{
  "num_hidden_layers": 13,
  "d_expert": 64,
  "normalize_top_k": true,
  "routed_scale": 2.0,
  "balance_loss": 0.0129,
  "lr_router": 0.000596,
  "beta1": 0.95,
  "max_grad_norm": 2.0,
  "max_steps": 5756
}
Below are experts of layer 5 (counted from 0) of a mixture-of-experts language model. Rows are named router (the router's row for the expert) and show model dimensions 0-255. Each number is 500 + 25 x the weight over its row's rms, rounded and kept within 0 to 999. Numbers have three digits each.
After each expert's rows: "comes before" lists some tokens at least twice as common just after its tokens as in all text; "gets" lists some tokens that make up at least twice as much of what it gets as of all text. This comes from a sample of Wikipedia text that the model never trained on. Tokens count by the router's weight.

# expert 18
router:503471491515540497486520536543483491459469512457508490549541524494490492527480477525458514517499502536521473520509538483501495541485519521483501486503491484442482520512543489454498475445470541485545498520452465534533544527520474517466493512511527521484507468532508505493475505463482498523511475467499516475470511530549472464481487472517524517542501471459479529483453509547452527530479485498475492531478528509496500532478479511556508525540508489484509488521536515505503538517503470512444484490496508465468500501501516455533526498515503449479507467469512492498492478533500512460451528481513504532510516502493460502496511483495534512501529453522504452513518487510523481483523492476522482465483532506490489484516499516439534486532473516519468489463518494499539517510499521
comes before: " ", "0", "er", " R", "or", "al"
gets: ":", "2", " met", " a", ";", " May"

# expert 10
router:461480525479468513491509506492545507498524459491490471471516505537486483454479508438477509529530484455512504545536515469522529468470517494462523479467475459515483510502514523482514474479519490496509512470498528506505473506540464501471522529539530466516450501507498524496477498488505541507480501465480539505534527523496500453465502505492526556450510463490496548473450505522491469518460502507471469456504515526465486481473514504479517527534505511474464509521488505496506521502468474517500511494537472485473473542530460519477487501501496526490493474538537538505467521473504476510465508541523533507511485459480527482497552510504514485522500471465506456504488480500496562514550469535491465451541471485518487493520485510501478476526533521474515481499490543501521512522519531
comes before: " and", " ", "0", "9", " which", " but"
gets: ",", "0", "),", "1", ")", "\","

# expert 57
router:535530535485455517497494487500479499507514481505483441557556490535457510507516493511483469450466547527485491488533503489482385465529491490527490500524515545514483515524501491466474502508512495508498486496491551528495495466471514507523524513495558497519524497512484524451514522538531493491518517492476470504496508525515484505474475520491477507502486524520507473506487542457497525483549459500514497508525523492504519476481473469532524494475498499497523461521519486519475491517495468539542494479527486519555484473483481515461499494454489536480477484534455498521547506476503515497470485513506464539490496511527527533525452509463485523483462472513543467493521533522540453499485511511510485483504460491518461489490477462519482504484480483508526516505501523516516527491467513
comes before: "0", "9", " |", "8", "–", "5"
gets: "1", "2", "3", "4", "5", "6"

# expert 6
router:472514497548523546466506492476448453456482540457511506472522492497474464469528512496500526517481507494504491461509526517555472504532528490499478469508498513474469518498498545463495476541465519505493550484504500474503496450474500508483524530465493540509491474484508520494478493473507447481515542519504550510505535475515510491460504493469480511491506495478538496503495494514482501493499510521482531467492479542472494466444488493511515553540503472509480473492488503479494481502534526500495494497496503512461514495513483489519499527480452489501499526499495521533489461512500501537501539482451503469494465541528459510513528476474501479490500511499448532535472508493514496495483507537501537536509468541521461506445493518508517456451479460537520508448490509477457443465536525
comes before: " the", " a", " his", " their", " its", " her"
gets: " of", " on", " for", " In", " in", "In"

# expert 62
router:491509527479534503531535463459512496500481532547483504455500481514472468514494465463504526473550469525463466481459514488521540488486526450519464508519521522515463545505462483465501537509458525490462521528525506541478457479521485493466543530510510486518487528525501552546472494557471531512474516479508532482486529510530515481511520536513526531540534482552537527546500509486513474493478493502507485479514512493483507483474488466493504480456514467514503513462453537489489489546538522448544485544532535516466487517492504513513505451477526522528509502493478528492493538485465458515510514489517512483500471489489487488496514482514473489546494509497525465523533503487485493492469483519515492501499536513479500451505502489529467523496531521500481501498514479515466504485480458
comes before: " of", " to", ",", " that", ".", " in"
gets: "s", "ing", "}", "%", "es", " the"

# expert 36
router:504520446480502472495539487496495543496506486520466506489487544504504518550519527496504460483478502504539497458511522515500518537499510552521490518510519523462475504478526472487500481520502527535469523517460504526497534501513460484447521467495525488510518484542480487486498481483522450529522512505515547561517472478511484507474534512467483518490460488509450529484458481516533441494496517479466529475493526466483501525500458523540537551523487492515504525507485488529506465538519513487469514449467466507539526457527509459501484468511513520492510512485525513479455512502530491467477471476459486529486528517478514445467446488476495482467534510498500506488485507520498482481477491517540518483532529476493503503499455535462480507520502522480526513464538488484537476467486505
comes before: " ", ":", "1", "2", " •", " /"
gets: "-", "–", " |", "|", ":", " /"

# expert 9
router:515484492524499520466485511518476535541477488486510507496514484486470483446524483530496478543544522494503525515529516544532490530471531503534473464516482522463477466505557500487460477535463487511522537455497507442510486480482502522491458483535471481495478474489555466516521474487519448479523506484470437484476486489480516551480494477530486470481473497481523529514531463471512516520543520482484515515551467520492526499475501499521527532502464482487500498484470519508535471485527484500490486490526513518519497506459483489500480479514480506468505532518510485512446527467528489488497485490491465449493471469476491536528524484502495483485520508493512485455464456523513546496491538515502513467517505516483482472464522504495527485535530495477503473453479544538487466515446475
comes before: "\n", " The", " He", " the", " In", " It"
gets: ".", " in", " by", ").", " In", " from"

# expert 17
router:526497516489499462533505489503470544475452539484514450534522482525505484457500504530493472516496500486536518521534476519522488499456466504492508480478460476507460491518493475543541477517462503487470497492523500494482492475513519485522521446481472461462534497469516482524468494544503515540517486483482521561495511491439494513485508573537497505515473496467482511516493503463501492506513491501489498479508480487498495503473480512455521539510509498478520485467500540473487509498524462496478472540543535480518495518499459480472462484483468510478500508521497497492493509469530477495557492528513470523508487471540525484530474467498492513486528464442490495480521495514486522474477528516535526474517450520484468516475502507471478509485507510528512509468544450579451537495507524
comes before: "1", "2", "3", "4", "0", "5"
gets: " ", ".", "の", "<", "る", "と"

# expert 23
router:459503491533514481485501530517509471477501466478494499483478487487465454499489507468482503492541508542451480494512540541503511520542547484545515512474449518499518473487536484484520544488524455533479485467501496554533502490452507514508513504515503501485483464490518515505495486511506494521503475483529461475482499548519467448530533520531484468486488509511562488499511496462475511475529492519524502483534474533545484521494536541456478554449494464523453495512496482493512527514488485517482470497509517507535507486512456526517491521512501524522473475477505525507487527528504514535468542512530505459480463489488485506518538508460537508541487539492438536516476505489503522480488499533480530514535509525460514528465499522478509476494520514493480514487465542466465462505472488
comes before: " the", " a", " be", " his", " its", " their"
gets: " to", " for", " from", " at", " with", " on"

# expert 53
router:498504517480477499501508533491539487552513487522503536496512538474468502500474526491516543531508477512505493510506560497513477502517490515479484498468457470496496489479548521483519436528458497515489521515507501491531491523484493464475479530507494523487464486521506491529482503513497461513471517486536532495503508531516498516544509512526493517474493503534536468485523514530530525504465516539516494505486530560502503482484506464464511567531505486536489482483464476529539491492522513557523486489466515503494480521500445498532490543520496488536491454537553507510500491543448526515546471501495489477484469458534492523543493546488478467496525490500463517519523484516482475531512557523473519446474470530518482485484480552532520518491482470470524467480517486496482476520525527
comes before: " the", " a", " his", " an", " their", " its"
gets: " of", " and", ";", " with", " to", " in"

# expert 45
router:494469511501521525491490516526480501462497493548467504545496526509506489519470479505458479532497462488494519525488530537525502502525459463469516553509509490523473505511508475481530467517495512521494475492513511525488472490506472519488513498494502472484504499527501500504487520495478510522542483499487508585542538519526471511501514487476513509504474568494522511533484469469514499501488526461484513476472531484519502521460500548495537526514515522506468539527468512545551506527537468498476487513476529484513491526493559536508509516502487477518472530484532490515514550504488492476476494525533545486501516541524495544550450535460513495501465482513497471527550491485506533473484481525549450468445518497535526497521488539510520450490526488488499483493534494512564508497498488
comes before: " ", "\n", " —", " N", " +", " D"
gets: " |", ";", "|", " –", " -", ":"

# expert 51
router:511469482491481515528496479503491522475532533542487492525516514473535466501495483498471496488536483451484443511500472514484495509488467535456482453455459455482550476476486499547527504458446551530483506509476485519429499466535489553480473489501525458470542503523525480507505536512480529511543490464528511499511515551533488521470519523482449471475521506486525487499500476488472511480466462494554522495501504487539509496500509514474532457498510487507515498516530486511490478506525474466472490470546518504468489481516520554503517520545505516517472511525513494463500485504500453458523473493485482539484471488489537517539504546502508490515522490513469498480458504490476543530489514497501510538494524510499487528525520494473510515535470472528522532484491478533520517499494479
comes before: "1", "2", "3", "4", "5", "6"
gets: " ", " $", "u", " U", " stud", " Ed"

# expert 7
router:485464480543504516537458485481494499508504519502506523511448495509460509467452522498491476543528472527515516485467483542502507497492498450544504518458481477543501527537473504525459513513522497477492490485521524494517506497498503484484506525470467517503478511460493513523493483539473525545458475519491535470537471525462451502458495466533522517478522497543538495488446469526493545497539480531497507478469481498466492499466540439498530462481510482512510460530504480460542496520486488477500494501512534531456475543468462529470476512518504532537495467503541476487510454453457526507475476502477465524503491486518519475492513495550464521489522496505505505498523518533483482514486486477488495513473484480504491470497470498537496471482524522523492487496458512475497524489499441
comes before: " of", ",", "ing", "ed", " to", " in"
gets: "ad", ",", "ud", " there", " as", " part"

# expert 1
router:514472523446509527532468506462483517504462491491456531541463501528502476484510506524514527507516486513511482493503525550491509486491465500501518505522500484504531476513465504538533509524499532527464470476519492518501495500475476525510492507522484511531522507488528499487475490485488483470482498506447517551494491458524519512483528513530530533470543516478493472536471466479501503524486540477534499466525529479470487499482500433504492499515505578516488447461501549482499495496491543542522464490531515516497447453531513493485518547524510494470488516537486462510456540512517496486514454522501512516522501535486513515487482468481491474509507492475467502480493452493583510501484513517510476520548499537489486526534490497554488509496531507488501454495529463485496501451473529
comes before: "\n", "|", "-", "==", "The", "==="
gets: "\n", ".", "==", "===", " ==", " ==="

# expert 41
router:537485502466509496496502482540503476527459482524478492466490487484515514496518479502480499452514509520519552470510488484478470482502469475447527522540522488501515491517494496491448525455525455493509445510478526544506450503457550503550512520515498504545511526535516496476484458506479481455545532474484520488526492487511500487550541506482480504560496508528488515481535520470498474542507503508519446516511502520507459529486498514480509485505533503486445494543484509497506506534549487493487459539455496515496495500483465459503461518470519472467487523473508485527480509471530467496533467565532504531515501522527531516538501509476518528518475511452526472524472520506496485497495483518459519506478497503488510484500537546496476494528483525467519511471509495477542498483525492
comes before: ",", " |", ".", " (", " and", "'"
gets: "ia", "a", " States", "land", " City", " York"

# expert 34
router:468504450485497462507478466461545525491502481465487504477489460528539529504545478503513475507499471499513506485517502492505512519509497466481509539525489498509533513494486521526485553530489479475485507510509517535520500513484498511503480468471519495512547481498492528528487472502484491456506497503508491481540516504519492562498538453515498498526462531518498539508533461486483522506493464470459504507489481473488530528464537502527532497507513513507485543482447525521509480467511543475513509525471488519520475506496468518537519504511500521481497511485547492444506551452454499546490557525478527540512488464489526530535493510502502494514455459520508492466522477501496452476503503531517476479486555498518531449517532484481512555547530484509513479504493477486433499513483452
comes before: " ", "\n", " —", " —;", " –;", " −"
gets: " |", ";", "ri", "es", " —;", "ar"

# expert 35
router:486506511480521481486485488518536467504482513530499505487476495541451482476511480447497523483484481540518489475522550474543527467480516470549458531465515508479458478471490528540515477519479489519510514468480508513475470498466464469522517493494499460516490527461560494542518527550530514470517546509495474483474510476520486541480492516520509501520510482496502513505532537528509502530493540523485441513496563519505496470491468524502495512506530500521521486492472504516502464535464457485522457497463539497468501512514458469507459541469532479538486477480507553521532517522526517518508522498533543525518524481490465481497507495497465524510545510528457490552512516541513525511516524509515480488491474483495478518489477487477478507465475494473469497507488492506506471470449475
comes before: " the", " in", " to", " by", " a", " on"
gets: " in", "ed", "ing", "ated", "ly", "es"

# expert 28
router:507506518530452528527514503489511496525488533495505474524471523506526484525463459488497520486482471554486482496495500453473512545503494537517544459503506482497484487481481503519534523498543519475495495505522529529501502500475512465471524518509482516466511534541504466508511474487555502477453468491445515519485485482523511472474476500514522547502525512486515519533518467467502499516475536472500520546509532483475480475506472511462487503504476501532511504493453510471452506529492497487543496508510527485507501491521533487505518509511495523441513505506487505476490539511553538513467472547462504491504471521529531550456486500485536504529537508479490461458510498490518530533459453511545514514547541475439468466479536521519511503506450504527491482503526503496474458508527463
comes before: "-", "|", "\n", "=", "==", "ony"
gets: "\n", "ian", "8", "–", ")", "ony"

# expert 19
router:522455468506485463434540500488526492523505491508527512461464526525492476496515517478485533494532484491505474445549536501490480444466494494488457521520514511545489496481477448552488512494457504471509522504469537494498513511493498479504514472499494540513487475527498502470525493540477528499530507490478482479490480497513507491522542498500533501519456502529510486493494480467472472471469540519467511485511528532495492491534529516501488508504543502491496513484528492473535512513461493477493547517519547524461469565463465502482490553495512544507493542514502511494488478485499487543550507536527498505513502484474516481540535498472495499526529520495488499469495481556474489500483543504506514470485451510486468499510503542518433496454490523448475469510485478464486514467507480
comes before: " of", ",", ".", " and", " in", " to"
gets: "s", "ation", "ers", "ing", "es", "ment"